{"n_layer": 20, "d_model": 256, "n_experts": 32, "experts_per_token": 2, "d_expert": 128, "d_shared_expert": 320, "activation": "swiglu", "moe_layers": [6, 7, 8, 9, 10, 11, 12, 13, 14, 15, 16, 17, 18, 19], "router_score": "softmax", "normalize_top_k": true, "routed_scale": 1.0, "balance_loss": 0.0106, "balance_bias": false, "n_groups": 4, "groups_per_token": 3, "init_std_router": 0.0163, "lr_router": 0.000377, "n_head": 4, "n_kv_head": 2, "head_dim": 64, "vocab_size": 23445, "norm": "rmsnorm", "norm_place": "pre", "norm_eps": 1e-05, "positions": "rope", "rope_base": 3780.0, "rope_fraction": 1.0, "qk_norm": false, "attn_scale": 0.125, "tie_embeddings": false, "parallel_block": false, "init": "uniform", "init_std_qkv": 0.0354, "init_std_o": 0.0, "init_std_up": 0.0354, "init_std_down": 0.0, "optimizer": "adamw", "lr": 0.00116, "beta1": 0.9, "beta2": 0.99, "weight_decay": 0.0, "lr_head": 0.0036, "warmup_steps": 340, "schedule": "wsd", "decay_fraction": 0.902, "decay_shape": "pow", "final_lr_fraction": 0.05, "batch_tokens": 32768, "seq_len": 256, "doc_mask": true, "z_loss": 0.0001, "train_tokens": 224000000, "steps": 6836, "dataset": "wikipedia_en"}
Below are experts of layer 15 (counted from 0) of a mixture-of-experts language model. Rows are named router (the router's row for the expert), down (a neuron's output weights, with its number) and show model dimensions 0-255. Each number is 128 + 24 x the weight over its row's rms, rounded and kept within 0 to 255. Numbers have three digits each.
Before each expert's rows: a language model's description of what the expert responds to; "comes before" lists some tokens at least twice as common just after its tokens as in all text. This comes from a sample of Wikipedia text that the model never trained on. Tokens count by the router's weight.

# expert 0
Final digit pieces of years and day numbers in dates and birth–death spans, such as 1'922', 2'011', June '11'.
comes before: ", ", "–", ".", ")", ", the", "),"
router:132136121129113187118136106117113110070146123122178127115139089094127149149116125103113097106086163097138131104096119106126120139127129102128103102112124125124160133153160095115139084112101132166120198150093133133135095125140158104135127115099148101121145073100127084159150121089103111126137175143127153118181159122103082124139143112141151183134151105161154131127116114179098184110123141133153179119172158139147148129140100092103058127147151116146162139126143135110139109123135099135117133132108088145106143064127139132142143126132133110140132138132118140105134108130108103138119120141089136136136140082145131138145143162143135132128126109128150109159144168087119087105179120106143131159167105104107138100142119143116092131142119114120101172101150141073100131151166155
down5:096121151122108122154124107098130142126114151093129124134150145155168115113170112126120127104140116126102076118141051146158133143111134107088131146119134159157173113092130119122143158126139092084114111126126118129113117117129127122135097097114175154110136121137147152115125129106106151144127138158120118055152103125099106127119140114136144119164153139150107086141106139115106139135114143148084188120110143151153131141159165162133159134117122120102141172124085130150109059108125150107078170148175096188100138122123110083120119129132124141122067143134142161119136121125143124090139150117148122131124082130137154104142144121115213120153174137097139135127149146110111155156122125096120170097125130115148084105160131134103140156169155110154118125101132084114121136176143144
down6:112130108110138117117120135138144146150110040135139136098100164165145104105129155000143124115145114148152146100133131127093146125125120155117108152119157160084120131111180117148086132134114106141066149123078127117160133123095127119156113125130096147103109097098130095132124132098124095108105143107102069134121133122133126132118101142133142123163129133130118138132104139156158126130115129108172131136139143109153147116162171123110143137155160158135183111126106148102145150128132115102123138123162156082154125125152093134147149095134080134131106133135140096134145101139126113178112177152171120119077136135112061144110088124105130117113104111132126159113113109088115108148096140136140139144126117102112106153117163172128119134137106136132107131150126145122131129128148155
down7:108092100095149107107152127151131166151127164106098193118111138104153088132142143147150154138178161146104133089103124105126119120142142128127145144100133140180109129068076141105159185165186095122123132095102143147128109123161082125129115148130110141132128100125110095089091121101121116123129102139110117134139176135118160123118107116143165141129116140099082143140114136114149124151090134106107114107119111128109103115115102117144119131146192115118132083146147165139122158126083134107136094126099102108133153162154093120181129156100148101076177130089144144126134081161119147128129137146100114112132165131098172095099112158123125153142119140129142174113119110156124133166136103143139125135117089142152098154144157144107096157146129111137161184123131121123137095100119131
down8:144088121127077133117130099143129098139170106113166130172137100096132159115134086123107104098140136065102114124155113119133149151124143103175113128071126148161108117115113166131160134081100133132166106094157145119161177110160084096137102121095140136111127130102148154167143162172161171123110161141136121095078111166096163114107143133134119117109122125105135129153113143149134159150108098127124133133132110131111109128125119180101122146145089127108124158130148085108106091128132147147122110145127129149146107125115143156154151160131104141132153163092141140129118114130127110159139155126084101128102087121137159142099086099072131123124147125123104138159158105151089113127137137118111166109113128130089136124119188094127151133114073095108173104144158117175141133145143086
down9:132091117117154162122149133115121166123140108130101184136121130139153131123141137110111154161097120151087135097112122115110118116137134178129127141155143092147101089104160116124133142153122095129124112084106117159119124120136127188094101122133097115137134091103111171097157125152108166129161142117074136098090114119110131168088125166140141107136176177098096150116122141141113147098072148127135113162146105156132112111123097133068133101123143098114170116114124154149170190170119123123116098107135138099114150158147108145146140127131173124134136082116157150124133136146138128149131140130117096147154139152134124113071154161125104106143111114117163189112096121132130132116106118125132126102118108128097092107133157136100108216091144110135161125131155103090133089114111141
down10:117172133164152133166133105179090129115132115095131128155137144140121134140110123137150103099108153130118119152129173155085139099095135117112178136150114095128150119155161103120093186135060180085132134140133137135140120143115157100101148113137128149121159130164137122166113089155103120138120103116141094119114093167178153112158115145094126129096105174109141141092152116092129150138184100143124141150110159110163169187164157178127169134119156136122112109141120159122127176110141129120115103131171161145121122135120123144117099110149117155121135121164148135124146125146107137097143091127150137099133101141118105127104139144139058106145132124120124104157133100145083143101112096111099075082142144165152166097105127145129143098152131114135138105133100129137102098130127117
down11:102150121134144114134135138174137101165091112160074139135140148116135112136143129149187112130121131145110129080180085140176126087127119107161146137132116103121102145151072152145142139128153110158113144114159110142099137147119091106165147087119171107137097147160148162102119122121051120123130100135142162108137094102175136150124157135089146150122112153165095143142100118139117100142091109148132156149166183124102104147155135139173135123129124155169089131131132161114133115111106130078122128119178064139106089161142116143106096153142132138143138139095122120141119121150164132126154117133116132144177115146058121117129152155128156107150138157152125156114108143124154151188127136139108136155095148110098105155127161118127135141148125144145106142147125125148105140141090115
down12:175167093098130111135130184148082074141161114166124123100111112131114135171157105134128080125125088119121166127092110154135124113127118102131147111125157129112131141119123126148128115133135099133129169117113168133148136128098150039126149131115113077176106177169113088153120132146134127148145145158129143100142155112157111164147118136118135155131117118141160112153137130123111108112128110083072108172134156172139150120098134114158113150106135150134143129151141131106151142115142118118157124156116148121125140132144116144093143168173105130142163093152075154116112130105108159148128116118143153115128163154144126077126118130153160095145139132078133126123110150110088140187131106098143127140109110110152179129176141144145141127109147157068135087085142160100135132123138150
down13:135119135161174090130177128129071100142139143105109104148117155102109075103121105127157159152100089172130094125136115126121137146124134119142154109149107128133160134172123100120123152118152112154136163125107153154130149130111116138132130179094143117179144122142132097111118104137147129153101117144116097101118125083153121129133141141144162161116092134068128132148117122123099161182101144114113164159128183149090143112099097135153155129137126167118142086109133113136128154080099121123149112088130099139122160143116190119094143129169155121113160104129107091145146122111138187127108134112088135121090161135117126087101097147136131116138097153105113144091137124121139168117115113137116113149130128112118167142098121136109102097092165178139118109067148115110119082082110107
down14:124126138155173143132145144138118157170105100167089132073134121151155132122128150100122141102129116123117153121100097092187117101148113133126097107131156096113139140084120121162137158157138125156126117157110143136121138114137102128135166086135162116154111121153142096100099136149134122130086135089134059109105116110177117174154121148098168134135115161120104121186121142135173106149122168168134167132141092138152055145106148112122122128137149175121135102121096146140124086111172088123103117125172181124117142121155146145112103140147109125117170153097162122115143096170176139110112116161158126107141138165118096156113141145126115156127112125109141139089105151152144100145113107152130134094124137108098081139116145152141137157109105190116119149125117129155153118131140129
down15:088121156125109149138094114123136147139107130113122152114107127140170102138148121148111144126135088126106175111173103143094108116100146163130139139129099129156148109123120144133165103153136129143124101138132090175092110117159131150164140161096102132092142107146107147126149129121120103090111131113119095124104067098075126109130125147149139126125133122116082154096110105128100133137126117121132124051146089141119145103130143125109170117146125115160111159158144148132116107121152114131140140118133019117138177119088089082116150076134137103139119174113128142143164102109154150101127095110133131109138114107099130152159117129115139133132126144187140148161160115108164134161131126122089157108144132172091102141142092160124117098128132138157106129133110156136120114181181162
down16:147120105102121136108130144109185132148138087119121171110101101122122150130131168090105135123109107124146160117135127086172166127131124115132091126114147125102131131139168089108121122127130147113111106132139120137127075054145135130122112117145106108104114093118139202117125141168092150171080164112105156129117056138121098129109157122121154145109172105141172149095121148131139098122109082136148115121139107149150107195148163131104142113123124116127139109102091124150134152104120123115120119108153130132120121169167124133124100130155113130136141149160152145144122152172169119117086173175172133096101103140144088129107099142133065133086093105117134137135105138097135108145111137098125122107134138097149130118155105195143118157122148150154127122158146142157155151141147142
down17:139079168109118183136137131136107161128119168113129087136106157114115137135137143157137136103151129120148100134117140096109144098164131153156147131108144132133125120114112118171128127116105173095162118121112127108114125112155124140125105111163139148121127125133137094113148107147140133140107133166106113112094177157026139106125113128142149126106094106115108091134157126126155158097167169139143132152119030099112084151124185146143117161115124113084143160090148138166106089118104121137123142167080059122118141128135098100142091119125183132136133122106115118129111142130124144129165099102139116140138130120154159103114136131136157176137129096114119080143120155111140148130124137132115115119143140136132130084083117151105151154131140135134139143127124127108086149118057112
down18:156106144100143122097102119113183161119074140140127110125112160148133120103148125112139125094118121095115137110112128131104149095144157127147142181148131118093081146143145138140113168105117142119112152100131140111135106084120178126120114082109102113122145113150147102135122145132113129156170137094123126125112114125141143137139140129144152134101136102130141134137130115149136121134138130105108104152138143131130102109143120127122101141132143148100139118118135133125148161194086116154121146131146255123123127113191106133102113133154118182143115161204167109149119136137085153136109146156114136135132131142108130146115166101137091160129138080093128135161125098134096148126096101116129127109127126088137168134154143172104145165154140135108145138141120076121123147131109135
down19:171099135117108109070129107104151102137145116137129144114137108118103155149101186181129104141128102133145118113129141152084105147102131128149166118127103130135110102140147109117145135128144145114157165126144111086143162109134140119091092128124129115143099103084178120131100145135070130121137123149141121154128158185105113101106161115113136092202159113159111111115104091119105111123068097133113146150113118122122174135117144087106171141147141159131159129144126060090140125091166115137116137138092138115128107112141133107156125110105125137127111124119109130111141145149111111113125158108117131123126115161155151153161175086106101099103157125119145133084114088150088109070126117097125128124160120103135092116153120133103127150171097104122097133093168112098149155148165096
down20:139120173125112119108139101114170139104193081089114132172135124128086147153098135110147170137110134092086153122140104163184064109120148162112165114136135139170149118127130137176070142128103121119109109087133107115125127115152139117092129110132105171148103130134154150139166072160109149146129098145139161139155092150168114097149160103129094148112144135104153103122071088120147130141097110125152100145082150143115139160153145128112179097112115137113089115172120182141125143116112144114153114122200131126122100132185107135137164118131123151142140141110136111139134141143152153117113132124138131097146090106151110152121161141102127126084125153101132158138152112151141176144120100111130132113088136107128131159138141131099125133131134154124122140152152125136170124140148139

# expert 30
Line breaks ending bulleted list items and pipe separators ending table cells in infoboxes, rosters, credits and results tables.
comes before: "\n", "| ", "-", "|", "- ", "  -"
router:118118143150151119125118133095153148139155149127114087102115143166104142145127123102130147074128121160141139141122079120063128107111148113138077109101137104128138122120103142133150129164167087129094077171168107132118144120130094142120152099085117139093138152125084122135088133103081133124155142133141137125097140118121125146187156130168080166146142122112152090120159100153129085155128083083134139141124115084130141129151125155084128067120125142120096141158126135174091146131113147105134160142141063155126131107087165123165163102157133126125114107124101147129160106103105133127137119098149136107188115154124166166102125150157134167160147103152122118106138135110124135163102161143133156127124142128101129095117128120142114132103122126151094123103125144165127100182109125
down1:082109097159154119152148111137119123143131125090174135124141097135125189137099128110156139130099150145108129147144105096081128093097155106178128112118146078085111111104142072153156119102132110123108111159112097133157129113154110123109137143110125126128136182155099169162145168100134158089139105129151114128157113114120104116143093131146150116127131114150116087159187105139136108102115089126131156123097091117127164128116116154127154128110127109087135105147104162159126103107154114153124090095129161155135097132152108111146138154089127118134143136156125120101144099137145093137119150148103141135185108146148129099127113106113167124106175144112088142152137109071160136144123134176101157155100125156099090185114110117122121111121159136128151120126051122100110134135111122
down2:151103120153161121167120131114164108109079112113132104115153146162097129117099124152151082127133104121146163143153121114116116158094101123098101097093110158151113125111105138131153111107118167148070067151140114137119183123155100136131124157140138137138135117093158121134150118148143130127086128156155113129091129141135157123129108142105138145125152152123131119169154125115103097155138108139159085092143164124052130116129109134141135128123162167130079128081174119144147106138114135123160147106144113120134132099120115111100105139140143144146130129151114140109128141144162136161132150151101138126046130107129156143129082141127113109110148131065137144157098118157152157179094151132115098131107163153124151196082119106107155122115182107143148117095165131108105139148096134
down3:137121138130128136104135109149127109142139100111119155129118098129131097155178139125108124123122125082093109114127153132171115136196150123140132129126172151137116128121113128161146098124119130118154187136135119121129104129111113140130108136123119137109151127157122131150143097104176133149156162120086124134156116130053141138128135141140134136113117097156139125159132141131149141114123196098083099110160071140189118134130143136172107146126125129094164125120108116106133129147140166119119128126096255134096163135115093124113114141146106140143148136126165120117157093112088149105133100140111157122135124116117134132137168162153108110134145135154137138127140130126142112093148102076113124135105120131135117117159124155121118128098136143129136172099147119131134152077120204
down4:152163136128134146134142110158114156151117134147133151113190147119089122118141153119141113149118140116139139160154174118186147117177130154161159150127094115161094125159117088153147172113128157151111107145191120153144119090156099135124097118117145139116140130172081133140121122111157107114155092159113157148162070114121131112136121141092107188136120131158121073165127113108152130137133167163137151089143141108081141142133113125151143115123134129144124119146105125126130159137142132115099065170142140136109155128130116128095099103135166121099148154106103167116132132121126166093151098137096118145072134117168127094132116158114105143108145097150130128158105125131140127114154093136149140115146131160153150118091139118124087104158171117130139104159136144151056139137095170
down5:119118105133127125127094119105095125118131104112135138110116129095102168137148123157120106138152133149120144121094113103058119120061144083137157137132136117113145111142098110082128091161081148099109130160157101081130131149118170105140121113130178094100131143123140107155107144157066137087123075093126121156120095136096090146117081155132125147107146138109102124117155138089139142165095110126095113123130122122153128140142128100147111163101115136139149141136111118120089102128137125142101077157153000106125145108108126116117121125135116152096147130138169167114110147130120125144118135132120123121162141094125128116131132141129155127101186139157144144141144123105118122116148117127108136110115116114116165098071115146150110108140143134145113114104106106153126103120132096
down6:098134144099096127129125146132116147096131101137135180135147154150109094172130122138117142129085135095118140127143144095201141130167103142138118107144149096105077163110108138125095134090126126100131138119167067093128120133119143135110110133144107145133119128127140120147151119095167123171111143131106163151119137156125104136109145119130121122107137128093125173102121134156108102127094130126162122125130152164139096125127135134120142184086118150128163105103153148141129104123111127176099158091077255111155111103116127169129170130149094110156112085133118112096137137113139122134135119133122122113061123158153136144117145133146122125156141159118137144081116116152143106105104149081131136139125126148111146091161137120139153109112095157116160092128122140147113109106143116
down7:125081123078103113113106171100120166190103108068145120119140111123139117160147133097128155153146161094137104122130078133178124099122117128121072191124139141099096149099099150134112147153157121142117092109109116169115122119107094126112125122141111139110138091122095148121160109129159136113132130119109126112128140162096136142117148140091150106106090091151141136170129102137153120105109131112142156164121130143152073103151131106148131121137103146101080104106095198128087103105113124135133132107130161117104141116145098103127104119079119164092156124158145175147126135116134132156111080140112116160097145103139099124166167123082162102125119156150127139108148145111167122154116086111124139148123093146144123157130136163129115155125151123107167100146151158134154106095124125
down8:082121094105140123095137112142138113082097138104140155141159119151131180109127108125191173107156150165143106143107122130104158124043124133171100129120114122165122133165152124145152116136122140127112142144151142153103123101145121144151100133081117114119170131153117142095116132120115134095141100122152125134136133161094101146158121119109151135142161124146151155103124132115185106090131128072112146150140110091111122113115159143116131147122144143130100133133094127106150175115122129129136127142183115159121130118131059142152135154114111130131112119155126092164204124138107132115147125130138152160160147162172136104111156113170154110123100090112135163105135175103121107118111118147119135160076151130120086120098129113093118123138160132129073108081121161130144089094138122
down9:156083112108154075098172188156110148133118156117088104127120129130123132153100118118117130125134141120152149141155082109144099143124113114111108062138110168135128092146113159123131139132156126117129141146128127119132132100147108113096127100106125129140151152177130145125138124146177113110107080093122132152108125144157128116206144136122121096150127122171138141150149102105115128137109118118180137165095065093090135126158127088164083201132097148158108105109176141155116092116133153132159143126154140140140091139133105149114117136124102115136114112149106132106115113097102117123099100132114104129150129174138109130131161128117090117169127117112117087136147139147086144115106095142143111169150131191146135123137088139092136140162104113088111125099124131137154158152125178
down10:111138156125155091134088075168058146125121150113140146192162099145171146124144153137112104140149112143143139111136136100139125141140123127160145144132097126130131120117140150153106129154161144135143106154138117098122114150125148115121147095142104123141158155129102096082134161140115129113098133139173151155150156113123153106160190158136109100133128092152115051107118096142134127171115144128112152096130124187071128123101128084115146122103128098151089125158131093155117136103131136151131127160167154148151130139141102088094102131137111100113098085127111158149130126126115162141123122126127115081149149136153117118133170091123171134119151152135143185115173142144125123094145130139138125122127112138119122154120107068133186150165090083109132109179147106133118131139109125
down11:153171144115137123097081133146135134120124153160145118155113112116154113165153124152107115092141081087131117131144107148116128168173121163169111105128130077144109151127157153118155088126120145115135128165167135093121140162133136146083109087131119107154140152155157128155152129077089128122168164138119154201094161112100106129191186089132117134124093125159119111155127126156141124150136149121132130122158071161181123123145108122134143106115144155126129153094122159158142130138143154127165150125111136107084138168126148108148133115110101142111134090159149140109119095146117115096115107107096122153135159124101148155146133133130117115128150127153124149184135121108138094139135109091082121134163106102148141117156101147137140145114150125131146153135162105192173134133126172
down12:117122095085117139118123157123111128122152167096148138131133136136154084142160154134093124085177096100098115117092138152102130102062147125109120104130112174124105147102134150158115073126127137154115127124133103101145103119133120126125100126111134094144134138179136153130106128135047140139098118151092124113107148109100108139112111151111175131128119150144103124139149135118146104151091161099092155159117123126187094108121148137125118122122081141130114123134133109153133115113156154089113137113130136162121142143055154116095134126111136148118125121146133160167080122112151176106150104167132136163205168069130119127109153121138127129104125137121154088116098121126090111098146156107135150110112090136126151115182146134113157137097137121150099142107177126139139138087119157
down13:084141151107124074113143121130154135129111142130139169136106128143096143124159121161134139159141148093147172157142125111126103113123137158104151135098125171135130144120114150129123121116092108105073150106161118156142139139135146101105087154131126116199105099172135089140139120109145116163078143132101105085137129129134161051098112144130124085163068117108105106111128132103147085121117151124142123120115115157167101138091125096142152169101133115115139080148153155141131115144149104114109146114129166111170110089129144119104095112114108146106134151117094135113097131116147129129149169120120145112121124133134125153125108153172152153152119117141163173101097092180098113113115137141081177111158114095123081114136078114164157135124110133119136123171157135136151116094115137
down14:102125130127133172133162124112099148119135158126168113110138125150131141130134102090131114148099145107135132136101132145086124129103143106114109162137107144130175145131152105152180101175082138109111110137118136128122119131139148165127123161110125150069097100143130160137121105137117136148136104143152150102124169169117144132117113147142173122154137139173133093102131110120162158126137148145106116127097198122176083136084108149097107140109152128135146127117092127114113159145164107105127120092093078125174168108119104120131121170127079145138145124160141112172147155115102140127113122177136130159181096138149092119147128105172177148106138086143088096119122137125148131160102114077131086124087126124165100123161127105160114107124116178118108118155132119110080125128099143
down15:143124098111121131115127133150094117125151133103116144125126127120098116116192163143116185108152141151146110160104137131166130121176083121149146125126153117132152094142184162178111084119123134148113138103084134119113132121102114132104128137126168115147110139142108152126154112139140157113137137093147142137126148116112117148112136144098124135091078126160127124142151152152160119059082099157132107095174118120169174076152120091156127101106103145114129166158109122111112142105120113116109144131110123147144145130108103101193116144105104098183135139130108110127114138066133059147125122114105126167100118078130118126160152095114147141117137112132073152115128077126153168153131146105130157134122098132132116145159098120182126162084126129137148139122142122112088111110152130
down16:081121170150119143160117127167147135099115110127135164103147139116139098133141126134103102079164146140109157142121116147099087156137143083107122094087118157101086108127114097106153127120128160175120150145095097158116151118102103144149124106114136114127108139124144157121123101144077119128093119122127088118109129059130124105113139134121138125161127064141118129166142145131142084098129139129140144116128107161149194112109140113155140109142109137106105142147153135164102072102131105178162126122148163129102132086149123126105148126095141170123118148124122180141130153117170125125160142093116126123105132136150154114155096125105151158088139150083141116142145102111141102158111146151105107120118088128097078123137138094149110145189122100146138121081113112108126174177131096

# expert 22
Full stops ending sentences and closing == or === marks of section headings, such as "ation.", "===".
comes before: "\n\n", "\n", " The", " He", " In ", " This"
router:144140139142154098134136106135098105113133173134101100152146082110172123177122073122094139083134124167131099097117128110082161137095130119105156092117138133121120153101157131109124144125141131086118125168126113093114106146126137123143096082131098140114161110148100121140136161102100124137136074135135140146130155086115162119140150106121107144105107135154147148083150189135084153138156100121097096155088135111101131159091082128143096152110116114141144129130159145162145141124130151083119091178135116166138129113164137170157132126157104142093133125116112132165109097129105105113171117125155148132137176139146128121145103172145101132155100173113141123138147122129123122078087128143147091128153159127131167139099159124153134073103127096090132141111127120145154098097157148
down1:131139114128165119111100114128149126116125119154149145135160106114098152157130132145093109130126133156122145153136083140000158112151141136092161088106165103148122138172129149126126128142107111127134145092105134156125127125111157110134152144129120140157110094090134138150136116108083140113120143146132132104113148113048136125146080135112139106157159131157109123154125140110143134115145121140122116125128080148166131082116148117167143103148083135110096135102146147120138120092159143154098117097160057130120118128135118097102147128173130117127135114127133119125114139143159127134119151099132133123135119125139137128101087137140123139119130107094091138137153128132100129137150136104126105147152160112135109097058140142131141155100139128126099125122127092082151111129126072
down2:155112148159162079135152133125159099147113134107126106117118152133107110121148115129139102137108123156116163132116144114114119133150157102081168099117152147145124130171143140111185142164119119108108137123147118130084160130135108107168118161112125115145090128147123107130155109122110159136114155171127077136070097137120127097122085140133114146125111135129122176118126157112128107163095116141126124084139129152129144111112115142100089137146138149150096108146152141109150122090130123148146076089169088141145086118110114175175161127165161093103163136102032103134133163125103133147140121152165133117143108141165136139111084151170134104137114092128138188161107105102118101074112140102126111133176148115154133132118128137146129111120156133098141162156138123101140106100141100
down3:148150110123199094119115126139126119133133107128140152142123105140140109153136145125100122117137168124118124100135117127000154153125122132109127112133129115130155121138130136148144095110153138140122149117154143117138104121122123088255106112118108140140135141122136112112114103117048139118146119105133122130141134153135104119127137150116067130132127117158130130126121144114143129122160113119123128130155119102085140118129152105146132130079125133122136133106109099142117120134108137134120123110138099121133133129122095143103129122189105130078141108113128115126136104117146142159119133130131102112139111124110123125136129158127139125111131141139126115125125112142122131097113134130169108102121177121131152123000127125127105140113126128123096137122133133134144140113139153
down4:153176119161103155152150104156133136140142110140096140164138155153129127161092116109122084089147109126120106149157108128164102129090113107143108119136134132098130115154113141148118112113170139149118135067112144120127164151127148128167117163130132152176112129116170147133105105121119110137105162121128119168136077159107090176159154112092143100168148142139104129139111112117108114119177089142142114132082136127121103142142133121144100114117161122116164179106167178115144122107097091142105104124106130156146111113119113172123159196153083152138148161107140133153097121099095135126107114166122097119111151119135095182157144117126138139146138134119150119153156118141156135123125089123099114106106114094160101124191140104186143157155137124124144070120151108139120131090111117
down5:119172098094152154140130082114145107130173117163138148134133133139151114138094122129129074151136167157144133179118150153055126135106107115139106133141135133143120091138137123144087123124099133110122177158117125080131077107160115078133113149104145131144108119122131093125132094125081133128179140144131132140128106118106105132137136112122098150110131140104123112069100103081146106107149138128131131102124157108128156159150127136124132104109141096126119133157153103093142149131134124098151167163123103097140096079109119116144140165115137082112122098134156095114097125139170099117111129149132175113147114119140163139139139137122099128116112102132137147147134114140152156123077111119072102123146158067162156081096126120163043130083129116152084153132132142118138107113147114
down6:129128150129123142139150172092080141110139125145148124098136113120110142116141158117111141117129180134103148115078113115143126115135129127111128116151121128177164124154204129177152130119133111128123103157128133159156139117140158123095100126106170157133121123109084085102127096116144095143169062115129160120140124110106149126163152119132122125083149145101130122163109118131119135084132143125111140137124116108177142131179115147181140068116112132122141123122072110129116115106105113098106161065105105166119181165181109124134145139112139157124120167162139119137128167112139151124113097128152149136127122115183159139132132118103165114104162134124144163162109107160105121114132130187147180123152119079124113112149121133157127143145116137146067115117110086110125129145119105
down7:140178139121166123129126121142147144167152098110126171150131118130133109123144151108117128122122151133107167116123125146036172128123153097174121118121148099156137148126121126155142111097134114106121146134133148127135135148105130068221077105103118140125112118104127127120093108115108120096127141136104115141139157135124128107165168138119103098133121106175099132100111124098131185136168097143125147120166123124095158108162144085120125132122151173106130126121165126142102121121123148143125117126134106083106130158129139110122120124151101137088146094113120107152112091142152139132154120115110111098122140123134130144116111142132150143121083123174157124160161125127108114123135134121127129130102164127147139108000139117174094115108115148147132143123095173081122144107141129
down8:126136139163123102106130099105185125086089123092081144124151121123123118152116134161177164123118158154147123113138134132152189141130114102114165128139133108166114119092131109135087130150081129099103136133114156136117140095100148151133130111153133117133139085133118071161095088081172130149120136146162165133137146119151160115109090126163105164120173123136122096145116132124138155154110142117148159110166121081111117126112092111107123149145125134103114153181123141089148145151089168140160112116135146118060149077128123116113164143095124119108124091117128148148087112159124106127145104131119168144169094124131117147133132152087117121104102146119100146154156137090150138121177161110179148130144128129131103113136129124146056147140143136145070133138146129130141118146113146
down9:169122126137116120098133128114091109095130127144142093179138105130122142119103087129113094155164128167127116120142138119123093122135101158142152152186135115150144145135146116116113151138138143117173129099159160103106144145147096133132164130105145111141128127115114097125155180130144082121109132213140121144135116167111128101134122119116143187117077109093075156170111140144147085122110121122147132130180175131099125117151114126167154133138121097107127127139143122120134154082152131099135147176139103110073117094134102132117083108161104134125101096176141127104124134132105134131122143104112143086161066101086119078137131125134132127147160111160130144133104124107103132094124151132057137129116172162124130134091124140134093135115131128140157096097119135146091121163097115
down10:124129125106119153108119124121135126130131125132148105111112143118125152131137132117114136123134120140122160136113140128000127119133125123122129117118119123118142162102149139121146117127148132120121121128118108143131131146144124125112149140140147111129116105143116124120107127124079117122135107141109131102138129136086117134112122125107119140109132124133137153108165100121133129129139127144117121125120084160146137127110121130136136121100116117132090114122112151112124124121100132121128126133218000145131138132145117125147134128141134119131124117122120117114142125130146097157115122128140149130149127145116149112138138130148133147132127153086107123139148153123132116124086120133140147110132180120131111102084114153128108113131112141130115108099118122105100126136166127
down11:146098145091115166113142137126097118167120087123143121136161134088118167157123093078108137116150148158129131153149100129115151130116129169133187122092165163146118104173092131128124090128117119126111126108134148139114125130113161087118091122114131146118133104114097120125113134107097104088094096086104132150123080140126123128120110093123119148131116106125109118155092143117140114160180107152149135097161108134099135120131136117192130140143132129134132094110107142149117118092124127110165074135163065125127110156119104111107156110195155117140152116119152139146121080141137111124114132143143144126130134164096095166119116175129142126069184085111147151126133147100121118137178125111174122133173093085124101096082107140153148114136089120137112117145108138104112109096095135
down12:107134123117138152135138153133109131149089152113109121108125124128112175151139137159164116130146145155099120134152133114191151110117137133096166131104155124123125132112144118108150125119066102136125126148122107145123103136128125100093129147093126121103133120159124136138101112093107113168165134106160106141123124169145082147137121121103160086153161149150115162095142105168108116138125134141100127099127169143144142164119088125101165075113169145185087107149164145136158187137130132130120089136161125128135102112156142140177129138060140108123145127120113126131159116091092111101106117111112149133126127142127149117085169134108174121118148106160135138121161151154152139124142101139174175143149104150100142157191079145167071160103131127103111165134161105167119139132104111
down13:086107146106090104139103117119125118103115104137168144146130122128115149138123121109122138096109143128118148134141143126205093112132116125145124132141159153146140130156130123157121162109140131127124138097138133135145144155130120107034070129136128180195091142115152128146125125154150150143112105116115095149109129143132128088131095118128146131137126109121110151166138126113104113110118145133143149135150136148152126105101131108147135112134116117138126107137120151105114147133115112119093112157087173175125154129133141117127078138100141120175147127122127152121110158125118126162105156165109108160097147113147107149102161164130160113135149118152166090145176106137133094145196086067149159145121128125078113137222072133119134140166150110187132121118137097123112160109142153
down14:115111124104145146133129151119134132136142079089126147126171162143111102128139127133145104169159144104185142156150135129108121154118139164113101062142088140116156112132097126071116160184138154128116103134124164153127137132110109120176139094120118141155105118134080155107157093117092098122161119124136141138118124128070110124132116159108107148166110145162135171137134131176127148107116141152142138099170142139097173137131096122111137142125095129119148148105088148089113161120152116111107131095123115145119110097085124136119136125143123116159139146111141114109152164095101103098145111127156173122113154096152139110109119088122099138099143106136161072173083133143113150140072161114124117127148141173143101121031134146104110132127104149121128145152122122135107142147147106
down15:154148140095163126091107145139146129123143117159121104103141103124142128157143114149134116105146155109145146087117117123118133137134135138199119136122133079093135135081115155145141114143128156109143136153136168156092136146124115126158164138117093093166125111095096101163134130138093069092143152169112128119152121172150082144115171097129119148137102093171146165139114104139138195082150113160113108078084143105107166123101124101137117185137128101169132115087129147149078081113121122096119076130132107146135156134153119132102162140155109107127123150122091093144130084147123118129150154122150159077124135122121142140126111153136091119125099102119125147137119089147139139099126131106094112154143142149112152100085190171148124105148147142129134119109132117125115109115104151
down16:124102154121133136134123099116102137140139112119135113165137116126138124105160133136132138165133165128117115114137105134255107129144112154170116153152146119156111121152141124111123153117130109131137165146110178108130130140132112162121079118123122133133117117159124167076138130143184121121112106099135153129114102123135158115145121132150116124138125123093132127159132135116109126114153144141162134129141121102155098121152149113132143118141150146085156102139157093147118160137145125133136134105049248133133153137092119122153147126133140139152149142152127134148119134132121139109156111139127134114140141135137115146133106125102117156116131121131164121127121108135141125114159128135157113131122116146088114094155163105131143133131101125146118127121134137139144123122110134